config.yaml
n_layer: 10
d_model: 192
n_experts: 160
experts_per_token: 4
d_expert: 96
d_shared_expert: 128
activation: "gelu"
moe_layers: [2, 3, 4, 5, 6, 7, 8, 9]
router_score: "sigmoid"
normalize_top_k: true
routed_scale: 1.0
balance_loss: 0.00854
balance_bias: false
router_bias: true
shared_expert_gate: true
init_std_router: 0.00955
lr_router: 0.00143
vocab_size: 2048
norm: "layernorm"
norm_eps: 1e-05
tie_embeddings: true
optimizer: "muon_variant"
lr: 0.00611
grad_clip: 0.5
batch_tokens: [32768, 65536, 98304]
seq_len: 1024
train_tokens: 573200000
steps: 9599
dataset: "wikipedia_en"
Below are experts of layer 7 (counted from 0) of a mixture-of-experts language model. Rows are named router (the router's row for the expert), up (a neuron's input weights, with its number), down (a neuron's output weights, with its number) and show model dimensions 0-191. Each number is 50 + 12 x the weight over its row's rms, rounded and kept within 0 to 99.
After each expert's rows: a language model's description of what the expert responds to; "gets" lists some tokens that make up at least twice as much of what it gets as of all text. This comes from a sample of Wikipedia text that the model never trained on. Tokens count by the router's weight.

# expert 51
router:44 48 52 54 52 25 43 53 53 65 78 34 22 35 76 67 54 24 49 71 54 54 41 38 53 67 64 56 56 55 64 56 63 33 62 56 48 31 64 58 44 50 46 29 58 68 53 69 34 62 59 59 55 56 55 48 55 68 53 46 44 59 44 40 53 39 75 35 42 49 43 62 50 42 43 68 72 42 26 41 60 53 79 66 48 49 51 43 46 31 73 65 31 31 62 64 54 46 45 70 60 50 50 67 49 55 50 54 39 52 54 51 19 47 44 35 34 55 31 36 59 63 54 43 44 54 56 60 67 45 37 58 57 73 44 54 44 67 38 51 56 37 38 61 56 32 45 34 42 44 59 48 29 29 52 19 52 49 51 56 56 42 49 35 49 48 53 46 82 55 42 46 53 54 50 48 59 48 44 37 52 50 48 51 56 60 59 33 51 36 35 41
up1:48 50 26 29 65 31 44 22 31 59 53 53 44 30 48 61 39 53 41 76 50 40 54 48 45 76 58 69 44 63 51 66 45 65 65 50 65 59 48 49 29 54 41 63 22 45 56 47 51 45 19 49 35 68 62 59 37 53 56 50 63 49 48 42 60 52 49 45 71 62 36 66 52 49 53 54 36 54 54 43 63 44 75 48 51 50 59 35 53 64 59 40 43 37 43 61 52 34 63 20 54 63 53 67 16 71 54 46 61 37 55 34 66 39 54 40 46 52 45 57 63 53 34 57 53 55 57 56 39 60 69 37 50 56 45 56 39 70 56 44 37 39 55 55 58 39 62 29 41 50 46 54 55 32 42 56 62 65 46 62 45 53 52 61 23 71 74 51 15 50 51 39 64 43 56 51 52 62 42 51 40 45 45 51 53 68 63 41 42 64 41 42
down1:50 49 40 32 66 60 77 39 57 50 58 59 53 52 46 44 62 56 41 44 43 29 51 51 53 37 49 35 48 41 39 46 31 52 51 46 53 51 69 60 66 72 57 47 45 45 49 49 58 32 69 41 56 39 49 55 43 31 57 67 47 27 46 49 61 42 63 34 46 67 56 67 38 49 46 40 33 46 46 41 46 52 29 30 51 38 62 52 63 42 73 62 51 52 37 69 36 41 62 44 79 66 62 65 51 70 34 43 40 68 67 30 52 56 65 38 33 65 28 44 23 79 60 62 44 56 46 42 38 58 35 70 67 45 38 25 49 52 43 48 47 31 58 64 15 56 54 57 51 34 65 45 36 58 71 56 42 61 64 31 44 51 54 49 32 55 30 56 49 50 49 56 45 61 49 61 31 54 56 57 49 61 52 60 29 58 56 46 55 39 42 60
What it handles: Full stops ending sentences and decimal points in numbers like 0.28 or 51.4, plus U.S. abbreviations and == section heading markers.
gets: ".", ").", "==", " States", "S", " =="

# expert 25
router:49 57 71 60 60 44 41 57 60 57 66 31 31 37 41 40 54 22 70 59 49 30 37 38 40 47 51 47 66 50 74 51 52 66 59 61 39 56 55 83 54 52 37 66 43 64 56 38 47 57 64 67 68 55 38 49 33 44 57 57 49 32 63 41 50 34 45 54 54 45 46 53 53 41 48 63 46 52 48 28 39 55 39 68 64 38 37 74 49 32 52 48 54 50 48 55 50 49 55 36 50 36 40 60 55 24 73 42 50 71 72 36 54 58 60 43 50 36 51 46 70 57 39 38 64 47 52 56 60 38 66 48 29 57 51 44 31 55 28 50 68 54 42 64 48 50 36 58 48 51 68 44 58 39 50 15 65 62 58 51 29 27 39 48 47 55 57 26 58 52 60 44 62 48 62 56 74 53 33 67 59 35 39 51 66 64 55 37 55 36 47 30
up1:59 51 36 47 36 59 28 32 41 46 51 44 80 37 37 51 54 51 53 27 44 55 48 49 26 18 61 47 46 57 47 58 35 24 53 40 80 83 50 54 50 47 63 52 37 70 41 36 24 63 68 55 57 37 47 45 55 36 38 61 53 57 38 53 47 61 45 66 41 38 51 60 39 52 35 56 62 50 35 39 45 50 65 56 53 53 60 47 43 25 45 47 55 37 64 67 43 34 67 37 34 37 62 64 48 51 51 46 53 53 50 50 53 55 37 43 56 48 53 55 49 54 32 54 62 49 64 55 40 55 39 48 56 43 44 66 55 31 69 51 66 41 61 37 56 51 26 46 60 56 52 52 24 61 57 75 49 26 74 69 45 50 30 60 53 37 57 52 61 71 52 41 70 39 41 51 66 28 58 75 36 53 52 37 64 49 58 50 62 42 54 55
down1:47 38 42 45 61 47 40 60 47 45 61 27 56 35 39 45 42 49 43 46 58 56 31 64 58 60 56 65 37 43 40 31 39 65 48 50 48 66 55 44 38 52 62 50 64 33 57 62 37 54 56 54 50 30 59 53 71 67 38 54 61 41 39 54 44 53 76 60 37 65 53 67 52 65 50 64 70 73 42 54 41 65 54 45 56 47 33 41 54 50 53 25 15 41 39 27 29 41 38 48 63 67 58 38 35 49 53 56 61 51 51 46 55 63 61 45 55 49 58 39 55 36 53 48 55 31 54 53 67 40 69 63 22 41 62 62 37 63 42 74 63 44 42 56 66 40 46 73 31 50 54 37 61 32 55 35 28 62 48 75 63 58 67 41 55 53 59 63 53 58 58 31 59 36 35 48 61 35 33 60 35 26 42 53 40 52 64 49 72 35 45 59
What it handles: Closing pieces like ar, il, ak, am, row that finish an English word stem before a suffix, as in fire-ar-m, Bre-ak-through, deta-il-s.
gets: "ar", "il", "ul", "ak", "row", "it"

# expert 41
router:37 49 59 56 52 45 43 71 59 51 58 55 25 49 58 63 48 57 61 67 49 46 39 44 44 84 66 50 42 50 66 61 38 42 66 42 38 68 69 50 50 48 48 41 45 52 26 57 47 46 70 56 48 49 33 53 27 43 62 84 47 44 66 47 48 63 51 33 56 38 48 46 56 19 32 61 57 57 48 42 60 49 40 80 59 44 41 69 50 57 57 53 45 55 58 39 59 35 58 55 48 54 59 52 51 42 46 57 51 25 54 30 55 50 36 41 49 50 41 31 75 38 50 52 32 61 56 79 46 46 38 72 52 37 57 56 41 68 58 59 53 35 36 40 46 50 40 52 27 36 47 66 47 67 57 50 51 60 38 44 39 21 20 69 42 74 59 48 68 38 54 36 56 56 59 42 64 64 48 61 66 35 61 46 62 52 45 30 53 44 35 48
up4:48 37 46 66 74 42 48 46 44 62 47 41 45 46 60 60 66 35 50 58 54 53 57 42 66 48 51 48 36 42 47 49 50 50 58 40 57 66 43 41 52 53 52 47 58 67 55 30 35 75 43 62 56 27 58 44 38 62 48 51 28 64 64 43 40 57 48 54 56 53 71 35 39 33 25 65 49 16 58 45 52 38 62 67 44 59 65 50 47 56 79 29 46 59 62 58 71 48 49 44 36 51 64 54 40 34 39 43 40 60 48 48 53 65 58 38 16 36 57 64 44 51 75 24 43 46 45 53 57 22 68 44 61 44 52 43 35 54 64 50 64 61 57 55 47 49 39 72 44 12 53 35 64 55 61 58 47 75 44 54 46 54 45 44 49 51 69 48 36 52 43 34 46 34 38 27 38 33 52 51 47 41 47 73 44 71 53 47 51 55 42 60
down4:55 56 40 51 45 67 56 57 53 42 54 42 38 29 57 34 30 79 53 29 58 46 48 53 56 49 85 36 46 76 48 51 40 55 61 60 59 48 46 54 51 42 47 69 49 49 36 33 57 32 62 39 51 38 37 45 73 62 54 56 52 34 57 67 54 67 40 44 69 44 49 42 58 43 73 46 45 51 56 23 43 66 31 32 55 59 43 57 35 58 44 49 74 65 55 67 27 62 43 54 59 49 21 36 44 47 54 67 44 48 62 51 44 45 35 59 55 43 37 49 49 64 50 54 57 42 44 43 59 32 41 43 61 49 39 30 61 61 54 33 46 47 79 21 46 64 50 39 48 65 40 52 55 53 35 54 63 53 54 67 67 41 67 44 36 67 46 51 66 48 71 57 40 41 60 46 55 38 45 57 60 32 48 39 62 34 30 53 28 69 48 72
What it handles: The and possessive pronouns his, her, their, its, plus possessive 's, before a noun, as in left his role, take the.
gets: " the", " his", "s", " their", " her", " its"

# expert 27
router:26 85 53 68 31 43 44 71 38 54 66 53 40 41 57 71 62 26 68 56 39 41 35 38 56 39 61 47 44 64 76 43 45 41 69 59 37 41 63 64 68 52 28 43 31 59 50 39 63 67 57 74 36 36 36 58 29 65 42 72 49 23 42 52 39 66 37 45 56 57 40 59 33 42 60 69 61 65 41 43 49 46 43 57 45 65 46 55 52 44 45 42 32 67 54 57 56 45 38 44 44 47 46 65 45 32 48 50 53 46 48 62 56 48 48 62 50 51 56 38 59 60 55 26 46 44 60 47 51 47 35 66 59 47 65 36 56 72 59 68 71 43 41 42 30 50 62 42 62 54 46 42 74 40 48 24 66 64 20 57 45 47 45 44 47 57 54 52 58 52 68 35 61 56 49 58 49 42 53 38 48 56 36 35 50 58 43 27 53 46 46 49
up0:54 54 69 36 52 54 60 63 30 51 60 26 44 59 31 67 74 49 58 51 38 51 49 64 50 58 70 41 61 46 53 55 45 60 67 42 21 49 59 62 30 60 42 62 32 42 63 51 34 83 39 61 52 48 49 57 55 41 59 52 47 79 50 23 53 53 41 56 34 60 55 49 34 58 49 49 49 60 64 33 56 45 37 49 15 46 46 55 48 39 43 58 46 50 66 47 46 49 41 63 43 38 38 62 40 40 61 57 52 72 59 57 57 39 49 59 48 66 57 39 60 53 59 37 41 39 46 59 49 54 53 57 58 50 49 22 55 27 35 62 53 61 55 99 47 63 43 60 41 61 38 45 59 63 53 42 57 51 56 42 50 60 61 54 66 43 41 36 42 41 34 56 41 29 58 49 75 75 58 30 55 49 37 34 46 45 62 43 44 25 41 46
down0:46 49 41 58 32 59 36 78 66 68 49 56 49 73 40 44 35 56 46 34 60 42 24 45 45 42 33 48 53 45 32 49 66 51 27 45 42 53 56 47 74 53 73 72 69 61 35 59 40 22 57 54 34 53 63 70 33 66 62 57 57 42 31 52 27 35 31 75 68 70 53 58 25 45 34 40 28 57 28 48 39 56 46 33 68 43 63 51 59 59 38 53 55 58 52 44 54 49 62 67 53 48 37 44 55 50 67 46 48 45 52 33 64 28 38 40 51 40 54 54 42 51 58 80 44 64 31 49 46 62 60 43 50 45 66 55 56 56 42 37 37 64 59 41 42 47 47 44 61 46 51 42 58 45 54 73 46 46 56 39 61 42 40 36 34 49 58 58 50 42 72 40 57 53 46 48 52 48 51 62 74 47 50 47 35 64 60 56 38 74 44 58
What it handles: Letter pieces like ad, d, tt, th inside foreign names and words, such as Guadalajara, Miadzel, Eichmann, Wałęsa, with some head and would.
gets: "ad", "d", "tt", "w", "nd", "id"

# expert 7
router:48 45 80 68 80 56 38 58 59 57 66 52 44 47 66 45 50 41 65 56 53 58 57 48 29 71 63 50 66 69 48 33 55 47 80 52 60 43 47 62 55 52 27 31 51 42 60 26 26 65 48 78 50 40 47 52 51 53 46 59 45 51 57 32 50 27 13 65 54 39 43 64 51 48 43 68 39 61 37 26 42 60 39 66 56 45 60 52 58 60 62 56 42 66 50 38 68 35 36 53 53 60 48 39 27 37 56 64 58 61 50 37 34 51 58 44 43 44 53 47 58 46 42 47 43 41 50 46 46 29 31 65 55 45 68 56 47 44 35 63 58 48 35 46 54 41 34 58 59 56 50 52 72 40 46 53 68 45 64 48 45 22 35 32 45 45 46 57 42 44 42 28 56 61 65 51 61 48 49 60 50 41 72 52 64 50 61 27 61 71 44 42
up0:46 51 44 46 37 57 60 49 39 47 56 43 45 52 37 61 64 56 58 54 38 65 50 44 42 61 57 59 65 72 73 54 54 30 48 58 56 32 48 50 52 41 52 45 65 55 61 70 57 52 39 39 71 56 49 41 52 47 34 50 70 47 54 56 62 53 64 43 53 71 61 55 63 49 39 51 75 58 48 60 28 45 62 61 58 56 23 52 65 58 37 60 65 36 30 36 54 57 38 76 61 25 54 33 70 59 54 44 28 45 61 24 64 53 55 37 41 48 69 42 47 64 57 48 51 58 54 54 61 25 41 49 41 52 57 55 33 16 43 48 64 38 25 32 32 59 39 57 56 66 51 37 35 47 80 55 55 49 65 50 51 51 60 36 39 28 46 18 55 38 32 43 55 52 62 32 52 66 49 58 45 48 52 38 43 45 46 57 27 60 44 36
down0:26 53 44 30 52 23 54 73 42 56 51 72 57 66 79 32 52 57 46 36 39 37 53 39 58 49 39 57 44 55 51 49 64 38 59 26 38 49 44 68 56 50 67 63 28 55 49 46 50 52 20 81 50 41 66 31 44 65 56 52 46 47 45 49 56 29 44 25 58 38 45 52 56 62 58 52 41 56 39 56 64 48 55 47 36 60 60 50 62 59 50 47 56 43 57 46 59 51 59 45 37 68 61 48 38 51 74 60 41 41 51 47 38 71 45 42 57 40 38 51 43 58 25 36 73 56 49 35 50 48 51 39 63 45 49 55 43 63 48 55 32 55 55 61 47 54 76 43 61 29 56 50 45 66 28 49 39 50 74 51 37 51 61 52 48 40 63 62 50 93 60 43 32 43 34 42 47 45 50 58 58 65 67 66 49 48 42 32 29 45 57 70
What it handles: Inner word pieces, mostly d, c, v, der, form, fer, that continue Latin-derived English words, as in ju-d-icial, mid-d-le, mo-der-n, ad-v-ancement.
gets: "d", "c", "ct", "v", "form", "der"

# expert 48
router:38 44 52 46 62 31 46 66 67 47 62 19 31 33 55 51 63 45 61 48 75 56 32 40 42 63 54 67 72 51 50 46 46 51 80 53 53 47 51 38 53 54 42 35 46 71 31 70 51 54 47 69 50 62 44 58 66 62 38 52 41 49 60 55 45 47 33 35 37 49 56 84 50 55 40 55 54 38 20 48 83 58 43 62 66 47 41 59 59 34 58 46 45 46 75 42 55 43 49 56 46 50 47 72 44 31 68 58 41 55 60 48 47 44 47 27 35 59 43 42 59 52 62 54 40 42 42 62 71 49 44 88 53 59 54 41 41 62 42 54 54 45 44 61 72 42 33 48 51 44 37 48 30 44 45 36 76 68 50 46 48 38 35 29 42 42 68 56 56 59 55 53 53 51 45 41 50 42 59 47 67 41 42 48 54 54 46 50 62 36 21 45
up1:42 42 40 51 57 38 47 20 73 47 25 72 46 46 26 62 39 48 54 61 43 58 73 38 47 56 32 46 55 36 51 63 55 49 60 40 25 68 58 54 64 38 52 64 29 56 61 46 51 29 55 51 45 42 34 58 39 46 42 22 23 47 52 61 66 47 48 50 70 49 32 40 49 62 45 53 71 29 65 61 61 43 74 32 33 48 62 47 57 49 49 68 64 44 58 41 32 44 48 54 37 53 40 72 38 38 70 50 62 58 51 53 70 36 53 40 51 49 51 59 58 55 70 50 53 56 43 37 49 48 47 53 38 35 57 55 52 42 54 56 51 63 62 61 39 54 61 46 35 44 53 27 43 53 40 47 66 52 56 46 41 43 67 69 46 52 53 63 70 42 61 47 42 62 54 39 61 63 50 76 41 41 76 55 71 34 54 41 17 58 55 37
down1:57 53 76 56 38 46 57 52 46 64 46 34 57 81 67 55 60 54 54 50 37 55 45 49 56 34 55 60 53 46 45 23 63 52 41 67 54 24 36 46 61 41 57 40 46 44 39 58 72 54 50 53 47 50 53 77 37 63 58 36 44 77 40 65 46 67 39 43 34 60 52 43 48 45 44 69 46 63 48 60 50 40 36 34 61 59 39 10 20 41 65 45 44 51 51 75 39 58 34 45 45 60 57 49 44 60 45 59 54 54 33 33 37 32 51 68 68 56 48 44 62 51 37 57 44 46 31 65 30 47 61 56 60 64 27 66 78 53 36 36 46 59 53 61 72 49 47 44 44 31 58 54 42 48 56 58 56 56 45 56 66 41 41 39 41 48 55 44 56 50 54 65 47 37 38 69 32 30 50 38 51 67 38 58 37 51 55 42 74 40 43 69
What it handles: Periods, colons, semicolons, table pipes and heading markers ending units, notably subtitle colons such as Zelda: Breath of the Wild.
gets: ".", " |", ":", ";", "===", " –"

# expert 62
router:39 58 54 40 44 42 48 57 35 63 60 39 47 37 47 60 58 54 78 61 53 56 26 52 41 51 48 66 55 48 55 49 35 48 49 45 51 37 47 47 48 54 44 59 56 66 66 70 61 75 39 54 36 51 05 71 30 47 46 52 29 44 62 51 60 53 28 70 50 42 33 59 67 38 37 67 65 27 52 25 45 55 47 52 64 34 52 61 35 46 48 50 35 63 47 58 61 47 47 38 45 65 36 46 49 50 57 47 48 31 68 46 45 63 38 40 37 40 55 65 67 48 36 54 49 49 72 58 68 56 37 72 58 53 43 58 43 82 64 69 45 53 38 54 37 51 52 47 68 54 61 63 76 53 50 32 61 85 51 67 68 42 32 46 44 59 41 59 47 57 43 36 66 49 36 38 40 45 50 62 44 50 46 51 49 35 31 35 48 48 41 45
up1:69 36 77 54 48 46 57 50 68 44 35 71 50 47 54 62 31 49 20 55 49 43 48 34 57 63 53 35 46 26 45 56 40 56 46 25 50 49 41 40 49 57 47 59 54 47 53 34 36 54 54 60 55 60 52 52 35 59 80 69 28 63 62 46 58 52 74 32 59 62 57 58 43 59 25 48 47 47 62 57 42 34 52 61 42 53 54 31 26 60 32 76 57 55 73 54 69 30 30 60 39 66 41 62 72 21 40 58 51 54 52 58 48 43 61 64 41 51 30 49 49 61 75 39 49 35 53 52 41 44 49 57 47 57 73 60 30 49 75 45 52 50 53 52 36 70 40 72 43 35 54 61 49 43 52 54 72 59 49 44 62 50 34 58 55 47 58 51 42 54 35 43 25 46 50 69 51 49 67 42 57 52 41 44 39 47 48 36 34 60 49 59
down1:81 43 46 40 60 41 45 64 49 39 74 53 32 61 32 68 35 45 35 56 69 46 32 20 55 60 61 52 35 45 61 25 68 43 51 59 43 51 58 45 48 46 41 57 62 65 25 31 44 65 68 46 63 59 59 78 74 71 67 53 78 52 44 40 30 57 49 42 67 48 60 45 38 41 58 29 61 52 45 21 43 68 52 62 60 60 39 40 44 21 49 43 62 34 33 50 45 35 58 47 60 23 39 45 55 58 52 49 54 54 62 65 58 44 58 59 47 41 34 59 38 53 61 48 68 46 65 44 56 62 35 48 53 37 50 48 44 49 50 35 68 54 50 40 49 47 68 32 49 38 50 66 50 45 43 58 37 58 56 53 57 62 61 37 61 48 28 41 46 37 61 58 42 57 43 46 59 42 41 46 50 54 69 51 46 29 50 57 44 62 58 29
What it handles: Inner word pieces such as on, ter, om, per, mon, as in Mediterranean, Duomo, exponentially, Agamemnon, Edmond; also Pat.
gets: "on", "ter", "om", "per", "mon", "ap"

# expert 26
router:30 34 67 72 63 36 32 41 54 73 74 31 46 45 41 61 69 43 55 47 50 52 38 50 43 49 62 57 61 67 53 14 48 31 56 52 43 30 46 46 53 53 40 52 58 68 47 53 37 63 37 63 43 50 31 61 45 57 52 56 36 39 57 50 53 58 53 54 55 52 54 71 43 50 52 68 54 58 62 33 45 57 42 68 62 44 50 50 28 36 56 44 55 37 52 47 65 52 62 48 47 58 62 51 38 64 62 65 32 48 37 49 44 59 57 30 49 50 49 50 56 58 32 37 41 36 70 53 57 47 49 69 50 65 53 55 29 71 30 55 55 53 46 61 48 63 35 47 69 42 59 47 40 36 59 39 65 62 66 63 28 28 33 36 53 59 59 63 62 53 28 27 64 56 38 41 76 38 32 66 68 27 58 38 63 50 55 46 60 62 29 33
up1:55 38 25 40 62 69 62 70 38 45 42 44 44 75 56 54 45 49 52 56 43 60 49 49 49 45 52 40 36 54 32 55 48 72 59 44 68 39 49 83 65 66 29 48 54 47 43 69 40 50 57 50 40 48 48 45 28 63 53 46 32 57 32 52 53 27 51 51 51 55 50 63 70 70 50 53 42 51 48 76 58 45 76 64 60 59 67 34 61 50 49 55 58 52 51 40 74 36 42 53 36 56 58 43 58 57 39 51 68 52 39 32 55 60 58 42 27 28 43 65 42 26 54 39 44 57 39 43 35 20 47 33 58 36 65 63 51 70 62 47 54 50 46 50 62 48 65 38 45 51 48 42 33 41 61 39 61 35 44 63 50 71 48 69 54 69 50 26 68 41 27 39 48 60 50 28 32 60 51 58 33 59 48 40 63 43 66 63 48 50 45 62
down1:28 29 58 29 58 74 58 53 60 48 70 59 69 65 27 48 59 71 46 34 39 59 29 49 39 49 70 41 63 40 60 42 32 50 60 34 61 54 54 32 48 49 53 33 46 34 50 56 41 52 42 77 45 47 36 50 37 34 47 60 32 54 63 61 76 56 44 63 44 38 52 46 49 51 35 58 53 43 76 36 75 41 58 46 42 73 34 34 58 57 29 29 35 48 38 62 66 61 71 65 59 35 59 61 58 59 42 52 48 43 49 40 48 67 52 52 48 32 49 33 48 57 49 56 37 53 69 34 50 50 53 39 34 42 43 63 61 48 51 58 56 67 46 52 54 55 48 42 55 48 56 50 41 58 44 67 46 62 40 48 53 57 60 33 56 50 52 48 52 64 34 14 38 45 31 49 43 50 52 46 60 70 29 77 31 47 71 56 59 67 54 56
What it handles: Person-role nouns and agent endings in biographies and sport: coach, player, member, director, president, and -er in producer or writer.
gets: "er", "man", "ist", "ner", " player", "ctor"

# expert 46
router:44 68 48 37 73 54 38 73 49 64 54 30 42 44 47 76 44 54 66 46 40 42 44 42 34 66 47 60 63 69 61 39 29 40 63 48 56 61 45 55 62 47 44 39 66 53 37 39 47 66 31 83 50 59 24 65 40 35 51 65 41 55 71 62 46 66 46 42 34 51 36 52 57 42 25 40 54 35 40 32 67 38 61 75 61 66 42 42 64 43 59 49 53 52 51 46 41 61 45 46 61 53 62 58 54 42 67 58 53 38 64 44 58 54 47 44 42 39 63 39 58 57 57 53 43 49 53 57 54 45 31 71 42 70 74 51 47 54 34 69 57 45 50 46 32 60 39 54 54 37 53 62 55 56 42 40 70 61 25 63 32 37 46 49 39 65 62 25 50 29 30 61 61 40 56 45 62 39 27 74 66 60 43 48 53 59 42 48 41 57 33 42
up0:50 47 45 57 47 47 34 56 42 41 47 51 37 31 69 44 46 55 42 50 29 31 55 52 36 26 89 61 84 63 68 60 33 65 61 39 36 71 48 82 52 46 49 50 47 45 47 44 38 39 42 35 54 57 42 56 12 42 43 33 36 41 59 60 69 51 32 37 64 37 70 62 46 40 36 54 48 59 52 60 66 54 47 50 34 51 58 44 48 66 34 56 47 42 40 44 46 53 57 53 53 48 49 67 59 60 84 56 49 57 54 67 51 48 43 47 36 59 62 61 48 61 62 62 32 42 42 43 61 66 42 56 41 35 41 36 25 51 51 55 48 51 58 43 27 46 35 40 60 48 53 51 36 45 39 54 53 49 40 46 24 83 41 55 45 85 63 44 43 40 68 56 52 57 42 44 57 43 58 44 60 51 53 62 56 61 51 60 56 50 44 38
down0:28 47 64 63 54 47 51 43 46 45 46 52 32 47 66 24 59 34 55 50 55 60 14 52 56 59 49 59 46 65 47 45 64 45 49 37 43 54 45 32 45 30 51 27 52 56 26 60 52 59 46 40 37 57 57 34 49 63 37 38 27 49 47 64 38 40 60 47 62 43 37 64 51 56 74 55 30 37 42 43 50 62 53 55 57 28 30 54 55 52 56 41 74 57 44 48 29 54 57 54 62 65 54 56 66 51 47 58 34 61 52 56 69 41 40 63 53 57 26 43 42 55 41 34 53 75 58 53 55 46 73 55 59 38 54 38 59 36 53 54 56 69 46 53 57 50 55 52 38 53 39 50 66 74 55 62 51 59 69 27 47 62 60 42 30 55 44 45 60 78 51 17 60 45 81 36 45 68 46 48 61 54 67 42 29 38 64 43 73 45 50 50
What it handles: Apostrophes in possessives and contractions (Wolf's, Who's, Ain't) and word endings such as ing, ning, ting, ating.
gets: "'", "ing", "con", "ning", "ting", "ling"

# expert 50
router:45 60 52 57 51 36 34 62 42 69 72 46 54 24 37 62 44 35 62 70 31 18 47 43 37 65 75 48 47 53 46 48 64 50 56 47 45 53 73 48 58 55 42 43 39 71 73 43 26 53 48 69 33 46 63 56 31 75 58 57 42 23 47 36 60 52 47 56 56 29 37 37 52 47 47 65 58 57 43 36 57 58 55 50 47 40 49 56 38 42 46 34 55 48 48 45 58 31 57 53 49 45 47 48 29 43 47 44 49 39 54 32 50 65 69 59 58 68 43 56 61 56 59 23 26 60 55 43 29 26 52 59 46 44 71 51 43 61 58 66 43 37 43 61 48 42 55 52 47 61 64 47 54 52 58 57 63 66 53 72 65 27 40 41 39 64 59 50 51 47 58 30 83 45 85 41 49 43 35 55 54 46 61 59 49 43 48 37 68 51 44 47
up0:44 58 63 42 35 47 48 79 53 67 63 52 76 52 40 59 61 58 52 40 64 39 46 58 56 59 49 52 48 67 45 50 53 48 38 39 44 59 62 56 19 31 40 49 48 58 46 47 48 40 69 54 46 33 41 49 47 63 45 44 75 34 29 38 29 51 71 45 47 49 56 35 70 30 58 50 61 35 43 36 70 52 53 42 46 43 56 44 33 56 39 59 22 36 68 65 77 42 46 69 60 43 42 25 81 69 51 43 50 27 45 55 56 54 47 59 70 44 52 41 56 45 46 54 61 53 59 29 55 39 45 55 46 63 35 37 47 46 45 47 43 27 69 63 45 68 62 64 52 48 64 34 38 48 46 24 37 54 41 55 53 70 59 42 61 55 55 45 50 58 46 48 48 83 56 47 38 46 35 60 40 66 36 54 62 45 29 54 61 52 37 37
down0:48 27 54 56 82 50 28 43 49 59 46 49 32 43 46 33 67 48 61 58 50 33 46 48 11 53 43 42 66 42 45 61 56 70 45 65 37 49 49 42 51 32 37 49 69 52 40 53 25 68 42 50 83 56 64 37 43 34 57 62 53 36 38 48 43 47 49 28 68 65 70 50 33 66 50 53 49 48 59 54 58 58 44 39 41 26 58 46 36 48 62 54 49 62 47 48 42 69 37 58 37 49 45 71 50 64 45 46 55 69 47 55 33 39 39 45 59 44 45 40 55 63 55 67 54 29 34 46 58 37 46 46 56 62 60 60 46 57 65 21 59 36 41 36 51 32 54 57 58 59 56 50 55 49 68 51 45 54 47 53 48 27 50 39 57 53 79 51 44 53 57 43 50 67 54 20 61 60 51 42 67 54 41 58 53 47 50 49 61 21 65 78
What it handles: Verb roots waiting for endings such as -ed, -ing, -ation: form, work, gr(aduate), assist, appear, creat, pull, built; also he, it.
gets: " he", " it", " work", "und", " found", " form"

# expert 60
router:40 60 58 42 55 48 34 48 53 67 69 30 39 25 53 38 76 39 56 55 39 64 50 50 57 61 82 73 45 68 48 32 67 36 48 52 54 46 64 50 54 70 35 35 59 76 59 58 53 47 38 82 42 52 59 56 39 78 50 59 42 42 64 32 44 68 41 47 51 41 32 53 69 43 46 36 45 63 45 32 62 69 50 52 54 51 52 63 51 45 38 55 69 52 51 40 49 28 76 49 53 53 46 54 42 36 62 72 48 44 59 55 64 58 44 45 59 27 67 37 48 48 44 46 58 26 51 51 46 42 50 54 38 79 26 42 40 55 48 58 44 50 46 46 56 34 43 47 57 52 59 38 55 52 66 50 78 51 59 52 43 10 51 26 42 55 60 63 43 44 63 54 45 55 47 50 74 45 44 38 59 36 38 47 55 54 48 37 40 40 40 52
up0:51 32 66 57 45 51 43 63 46 51 53 39 54 54 36 52 38 75 57 53 73 67 43 40 48 53 64 47 62 61 39 54 59 75 38 32 65 31 48 40 59 38 30 43 48 37 32 39 51 69 52 43 62 40 77 58 54 53 71 52 67 39 34 46 64 75 38 54 42 42 42 54 63 34 58 60 73 65 61 33 40 41 45 29 48 43 56 30 43 39 56 25 50 58 36 51 42 48 59 39 55 28 42 58 56 55 36 37 62 40 53 51 48 37 46 51 56 36 62 29 49 78 47 55 66 42 52 48 54 53 22 32 63 44 55 43 50 64 46 56 50 52 57 36 52 45 53 61 58 34 62 46 40 40 38 61 62 66 48 48 39 36 57 59 52 61 43 70 39 74 34 39 44 72 37 60 45 52 57 41 50 65 59 60 45 13 56 51 69 67 38 64
down0:65 33 58 47 43 69 61 51 39 60 56 60 63 38 41 46 43 53 48 32 30 54 36 43 55 47 62 78 53 53 57 45 36 34 59 62 41 56 51 63 38 41 47 61 60 39 35 59 42 48 40 47 55 39 56 48 48 58 79 63 27 32 58 40 45 38 50 71 70 61 68 73 44 34 52 40 68 61 63 36 66 42 27 55 35 30 49 54 43 51 47 58 53 55 51 53 42 58 43 45 37 55 44 61 38 85 68 45 55 48 61 40 42 70 72 49 34 34 39 51 29 61 56 74 42 59 39 61 54 70 50 63 44 55 73 40 64 31 54 52 46 35 57 47 66 40 44 40 60 39 44 62 52 57 40 38 47 53 48 74 51 53 29 47 60 44 55 61 66 68 30 53 56 57 53 65 24 35 58 49 34 43 46 38 28 57 68 46 37 35 39 49
What it handles: Common nouns and verbs of events and performance after the, was or took, such as took part, win, play, show, held, event.
gets: " part", " win", " play", " show", " run", " place"